Weights of a small mixture-of-experts language model, trained from scratch on English Wikipedia.
Size: width 256, vocabulary 32000, 48.3M parameters.
Training: 293M tokens, 4468 steps.
Below are experts of layer 2 (counted from 0) of a mixture-of-experts language model. Rows are named router (the router's row for the expert), up (a neuron's input weights, with its number), down (a neuron's output weights, with its number) and show model dimensions 0-127. Each number is 200 + 30 x the weight over its row's rms, rounded and kept within 0 to 999.
After each expert's rows: a language model's description of what the expert responds to; "raises" lists some tokens whose logits its average output raises strongly, later layers aside. This comes from a sample of Wikipedia text that the model never trained on.

# expert 32
router,204,195,194,195,245,193,165,203,134,203,196,159,191,220,273,198,224,238,184,173,269,184,260,176,213,135,220,203,146,143,174,186,204,181,210,219,194,191,175,200,238,191,217,224,201,177,225,187,201,155,253,190,184,202,212,204,151,182,276,194,198,196,185,193,236,191,239,185,191,175,194,225,174,220,202,240,236,210,245,160,189,230,161,157,142,211,222,148,244,212,235,149,181,180,181,191,212,166,172,194,184,226,223,252,156,208,226,234,234,183,180,273,189,223,157,209,202,177,187,222,209,222,230,204,216,201,193,228
up0,165,177,213,195,214,210,171,134,172,251,202,166,267,167,198,239,171,185,200,196,176,155,162,234,159,158,207,176,215,206,211,158,203,212,177,203,219,185,223,239,152,207,190,234,148,193,213,180,181,198,164,252,219,197,160,210,198,174,234,203,218,195,200,113,169,192,192,233,169,234,195,204,234,169,208,200,223,183,185,234,213,164,156,157,192,159,222,188,196,168,195,202,184,215,207,200,193,203,194,202,181,184,201,229,159,253,255,275,197,210,187,208,205,244,243,161,186,203,229,195,193,251,223,228,145,204,196,180
down0,240,192,196,207,238,173,205,240,197,147,189,196,205,230,226,229,190,172,177,185,248,198,234,161,201,141,107,200,161,223,253,191,184,270,254,195,174,161,214,256,221,224,220,179,201,182,185,178,229,186,195,259,193,173,189,172,243,190,245,217,186,209,187,175,222,187,169,210,210,187,201,195,210,235,131,159,214,203,155,171,162,178,215,247,270,209,216,199,188,220,224,193,192,206,213,205,160,212,203,156,264,208,261,181,180,203,158,223,193,230,207,185,202,203,219,217,156,217,212,197,170,207,238,252,189,147,211,231
Prepositions in names
raises: " the", " ", " a"

# expert 55
router,198,213,169,192,258,170,199,205,155,160,235,188,201,184,201,196,253,225,191,203,165,235,190,177,241,179,196,200,208,200,179,189,195,181,260,189,223,215,208,219,195,219,217,234,208,166,253,200,148,151,210,189,187,232,234,230,214,202,228,217,181,217,198,156,144,189,194,169,220,186,174,242,154,285,201,188,213,155,170,157,187,228,204,191,154,260,236,224,216,231,145,222,199,218,175,161,165,151,219,225,175,234,234,171,181,176,188,179,211,183,214,179,182,217,174,205,226,220,197,198,152,240,190,176,174,223,217,180
up2,208,185,154,238,256,131,192,223,217,177,201,172,197,188,249,209,202,243,198,232,189,219,189,253,202,174,168,202,216,172,242,196,124,144,175,192,214,191,217,131,212,227,245,213,209,233,243,210,184,156,270,222,184,178,184,184,214,133,219,173,193,160,164,222,224,227,183,225,179,186,231,174,179,213,225,238,203,173,206,179,248,184,151,233,210,196,216,188,244,216,179,237,188,208,187,204,170,162,168,182,160,223,214,246,171,178,236,138,182,236,202,222,170,179,207,248,224,213,229,202,208,267,141,247,191,172,184,186
down2,188,280,172,212,245,203,242,135,163,143,248,168,212,242,184,180,174,178,218,110,193,245,272,210,161,215,182,189,234,244,200,187,215,201,149,230,200,188,193,160,238,235,215,220,175,169,186,152,240,234,157,202,156,154,227,167,146,151,214,226,219,207,216,258,210,167,207,154,150,215,147,207,212,168,167,207,177,202,141,209,152,180,171,212,183,173,194,198,197,264,168,146,226,170,161,170,196,245,216,173,217,163,266,208,235,157,201,206,193,175,181,249,227,299,203,186,161,262,217,210,187,191,217,176,212,186,206,244
Phrasal particles, on
raises: " the", " a", " this", " both", " all", " their"

# expert 15
router,158,189,200,209,213,208,234,203,206,192,250,157,179,142,169,258,217,199,170,197,207,200,197,191,190,199,234,226,167,214,178,163,213,194,220,207,209,211,221,245,196,160,259,222,205,161,209,201,205,172,183,135,194,203,219,200,201,216,260,228,194,239,182,214,164,197,213,206,212,205,234,190,153,226,230,197,235,199,259,169,160,223,212,203,145,207,215,221,209,166,154,110,252,227,193,226,188,180,215,216,192,203,188,230,207,189,188,215,186,260,205,193,194,224,184,230,188,161,152,132,190,270,187,161,188,177,142,195
up0,195,187,180,250,224,239,205,160,194,181,151,195,181,205,152,185,194,204,190,159,223,180,204,241,191,209,280,230,198,257,225,245,207,204,148,237,180,198,238,237,180,171,168,157,164,216,208,176,170,220,216,149,231,194,250,195,215,220,207,217,202,205,184,197,197,214,223,219,219,213,180,222,204,150,214,209,236,209,195,182,134,256,139,261,208,135,155,229,237,168,173,187,219,243,137,250,185,161,179,220,209,192,179,232,173,240,234,198,203,224,211,196,182,232,185,203,170,215,187,213,213,245,216,196,210,225,178,202
down0,193,215,239,182,184,175,189,200,149,191,201,193,209,173,226,259,198,156,157,222,191,228,172,208,215,227,153,189,152,154,236,183,160,144,271,211,226,179,204,147,196,164,219,180,208,227,221,235,180,188,115,220,261,244,228,135,222,159,226,239,216,228,229,159,204,173,217,258,222,211,246,201,191,212,265,200,189,238,212,239,233,206,255,183,178,208,229,212,187,213,148,246,196,220,199,216,188,252,223,197,202,147,236,237,147,206,173,189,206,225,223,244,213,166,250,176,176,172,184,268,210,160,183,199,161,183,217,223
Conjunctions and pronouns
raises: " was", " ", " is", " first", " later", " also"

# expert 23
router,220,217,265,190,175,194,229,174,189,243,202,237,130,209,164,223,181,194,133,252,226,199,252,203,212,159,212,212,211,174,173,208,207,184,204,173,243,160,161,211,226,254,189,232,178,157,273,181,127,148,210,214,261,188,215,203,213,131,214,191,236,195,188,161,220,168,221,224,208,198,176,219,173,263,235,172,219,175,219,171,256,192,189,176,161,128,187,242,231,264,178,195,188,214,159,149,203,176,155,163,186,186,215,180,236,184,205,191,231,229,218,202,181,226,149,183,238,216,198,170,142,248,217,238,219,238,188,173
up4,175,194,141,195,205,205,217,174,201,195,220,194,153,240,184,243,158,208,176,186,227,190,254,177,192,203,197,228,188,176,230,256,217,166,231,218,218,121,213,212,267,201,216,166,158,195,206,195,244,232,205,164,165,174,271,160,223,226,118,224,190,188,231,244,179,169,174,218,180,184,210,171,217,200,206,186,199,184,223,175,253,212,141,173,194,189,201,233,208,186,215,175,257,263,184,199,184,163,239,206,231,197,164,207,290,101,196,146,175,234,207,178,193,209,219,211,227,236,196,205,208,174,171,156,260,193,189,142
down4,218,250,188,172,168,221,181,159,185,150,201,167,241,144,180,175,224,204,200,246,182,210,222,204,233,216,173,193,196,216,205,196,227,256,196,261,219,175,191,202,197,227,216,184,190,205,127,136,205,193,212,232,259,214,224,205,218,221,202,196,213,214,166,195,175,260,160,191,241,215,246,138,217,206,195,223,174,178,204,173,196,148,221,248,175,180,193,154,213,212,211,270,206,167,176,249,204,196,242,179,225,208,190,175,181,252,185,232,211,198,239,202,166,231,219,213,131,184,193,156,215,186,207,281,180,204,214,225
Introducing punctuation
raises: " A", " U", " 3", " 4", " The", " 1"

# expert 3
router,212,164,209,191,201,173,160,179,198,201,185,158,158,189,202,231,198,174,182,225,220,219,218,201,183,172,192,213,214,166,190,154,224,145,196,190,214,210,207,200,199,188,230,202,140,145,238,193,158,193,265,198,247,200,172,210,194,178,198,224,171,211,200,236,187,200,136,163,210,186,198,217,122,196,292,185,233,186,292,230,169,239,204,194,144,208,188,236,197,243,175,164,180,231,170,192,198,190,187,217,163,235,248,202,179,178,202,192,210,170,231,229,174,261,140,243,257,179,175,212,195,186,224,231,219,186,243,222
up1,223,192,202,161,170,144,186,200,212,216,189,190,195,185,219,211,213,240,238,177,141,281,179,199,209,255,219,150,237,174,174,166,197,166,201,234,231,216,241,149,167,207,205,262,202,177,250,175,229,205,241,216,182,199,154,208,204,167,164,206,210,205,204,170,208,220,222,217,186,243,174,218,228,219,122,219,193,205,240,227,237,234,159,180,223,209,217,228,214,229,201,196,159,188,178,206,198,207,201,215,137,211,150,209,195,205,227,203,152,212,195,172,186,190,158,146,232,209,225,184,198,184,170,206,223,210,192,179
down1,147,228,203,248,249,232,240,191,174,228,204,190,198,224,171,211,208,154,206,252,206,250,233,229,234,238,109,155,198,187,282,167,228,195,146,216,180,189,177,161,222,167,239,206,134,180,210,160,217,221,197,192,179,215,190,259,214,179,190,185,210,200,217,218,178,195,167,208,207,243,224,220,223,202,186,208,202,214,203,233,95,171,259,197,200,187,190,135,236,202,208,195,224,180,174,190,201,163,192,179,205,177,211,184,218,225,159,220,133,193,225,161,240,242,219,192,191,206,211,243,176,166,245,198,218,217,177,162
Auxiliary verbs and as
raises: " a", " an", " the", " one", " part", " his"

# expert 39
router,189,191,235,158,189,212,273,172,224,211,211,250,150,135,199,214,184,237,177,205,208,197,181,193,229,186,231,266,163,203,184,149,252,189,220,172,255,184,119,224,285,230,218,235,230,167,199,204,99,190,233,154,150,220,222,192,161,190,193,195,196,230,208,211,158,169,202,178,272,209,227,198,166,270,223,178,209,244,236,191,238,242,157,176,181,176,252,218,244,197,201,193,184,175,143,218,194,186,215,208,178,201,144,239,199,163,182,160,171,220,185,222,191,185,157,206,210,212,176,211,171,226,296,209,218,206,274,212
up2,146,187,219,229,199,224,242,149,228,183,178,225,150,203,208,250,192,187,184,208,211,198,197,172,136,217,234,264,153,166,223,200,229,210,252,220,178,273,169,243,226,224,249,168,214,183,231,202,211,260,224,253,205,210,195,230,144,222,238,199,199,171,208,231,255,176,200,208,125,178,226,252,186,175,192,176,239,162,211,221,161,199,174,201,197,130,228,216,187,210,183,210,195,200,187,161,223,189,196,195,185,194,184,158,184,183,180,166,187,196,180,138,163,172,213,194,226,202,180,156,175,213,211,191,212,199,242,216
down2,222,193,231,205,120,164,178,244,175,203,166,152,234,216,179,194,206,170,193,165,210,228,178,242,210,175,199,174,202,135,205,184,247,194,177,181,130,245,230,203,242,161,223,237,148,222,247,193,184,213,230,268,241,233,229,158,177,227,218,193,237,218,220,262,255,165,155,249,178,209,218,207,147,197,186,201,223,233,201,200,149,189,220,166,215,192,227,149,187,230,223,201,196,160,209,201,225,224,222,191,247,206,210,199,192,220,175,182,239,195,167,166,210,173,191,237,204,216,237,199,163,188,182,245,172,274,159,135
Possessives and person nouns
raises: "s", " of", ",", " and", " |", ":"

# expert 62
router,180,178,221,174,187,155,168,153,216,168,189,192,162,169,215,239,180,159,136,210,166,262,236,218,225,188,191,219,205,181,168,136,271,198,226,221,226,192,158,179,254,258,232,222,188,195,189,191,164,238,176,179,187,248,175,142,208,220,215,207,192,276,181,191,174,161,186,181,216,213,189,238,160,227,208,228,182,192,202,243,233,209,183,153,200,134,216,205,226,173,162,174,139,260,182,181,185,196,188,207,160,232,230,190,192,146,225,193,216,200,205,244,166,197,177,165,229,178,161,178,178,253,180,141,252,195,225,179
up4,148,265,224,119,238,190,174,184,210,188,194,195,159,167,232,204,172,187,210,195,231,229,135,195,194,221,221,163,234,168,221,213,214,192,241,193,213,202,196,207,227,201,161,191,178,174,241,179,201,238,188,195,186,250,188,166,175,218,196,190,247,196,184,134,177,159,167,186,250,211,202,179,170,174,174,183,178,180,203,240,267,204,195,178,180,232,187,159,156,214,204,164,159,216,156,206,225,224,198,185,168,219,196,200,240,133,217,198,168,223,187,198,205,152,220,218,222,208,198,181,173,170,208,206,254,232,152,220
down4,253,198,229,165,181,204,243,212,237,191,187,197,199,176,179,113,200,187,211,164,213,196,236,186,154,223,161,239,217,167,238,201,194,198,175,199,186,234,228,189,201,188,260,216,220,213,181,204,167,181,187,205,186,216,202,200,221,222,162,242,200,211,175,252,231,233,246,175,196,212,197,188,187,204,232,183,184,185,183,199,171,235,155,210,204,190,194,225,206,204,216,198,220,225,246,165,203,219,231,169,308,231,198,294,190,147,168,216,218,197,163,159,174,205,206,258,199,202,199,237,226,194,218,172,150,97,213,156
Infobox and table structure
raises: " ", " First", " The", " in", " 1", " A"

# expert 46
router,182,232,232,198,220,234,181,175,182,211,169,220,155,241,244,198,194,228,189,202,242,194,249,115,222,162,223,194,186,167,167,218,193,174,234,215,192,188,197,178,243,188,244,213,212,173,254,174,155,155,229,176,162,201,256,225,147,179,202,166,171,207,187,241,189,170,235,173,250,185,212,236,176,194,199,239,188,186,183,169,187,192,137,184,175,207,226,205,279,202,222,149,181,194,155,162,211,183,179,203,200,248,178,208,198,187,166,195,153,175,203,235,217,216,135,221,210,167,141,218,230,245,195,225,184,251,237,202
up3,205,185,262,213,216,192,239,213,150,200,193,168,179,202,213,187,196,206,262,200,253,248,167,177,205,193,200,209,177,170,156,194,182,182,147,173,207,136,218,225,185,190,207,225,198,171,160,215,217,230,164,219,182,213,216,248,211,183,233,193,245,186,217,179,211,167,201,176,207,160,191,202,186,187,158,191,238,182,242,164,171,186,218,184,214,194,218,228,221,179,147,240,204,174,222,177,149,183,231,173,197,233,257,227,200,181,227,166,252,225,244,221,195,213,161,297,213,171,183,181,227,170,183,155,222,220,227,229
down3,182,181,216,213,235,187,134,185,187,217,225,164,194,255,167,210,198,200,203,248,233,125,103,188,185,208,232,227,242,236,192,208,259,176,203,202,232,229,210,180,227,224,287,184,174,253,168,181,163,187,202,255,216,217,227,220,155,165,162,207,209,161,185,214,246,213,197,192,182,237,184,153,228,136,167,178,199,149,145,213,225,208,196,140,168,218,209,219,123,230,226,210,200,209,198,220,213,228,217,197,235,167,191,212,224,160,199,170,187,166,166,182,218,183,196,201,154,174,220,258,187,222,174,188,172,201,211,229
Relational prepositions
raises: " the", " a", " this", " his", " their", " them"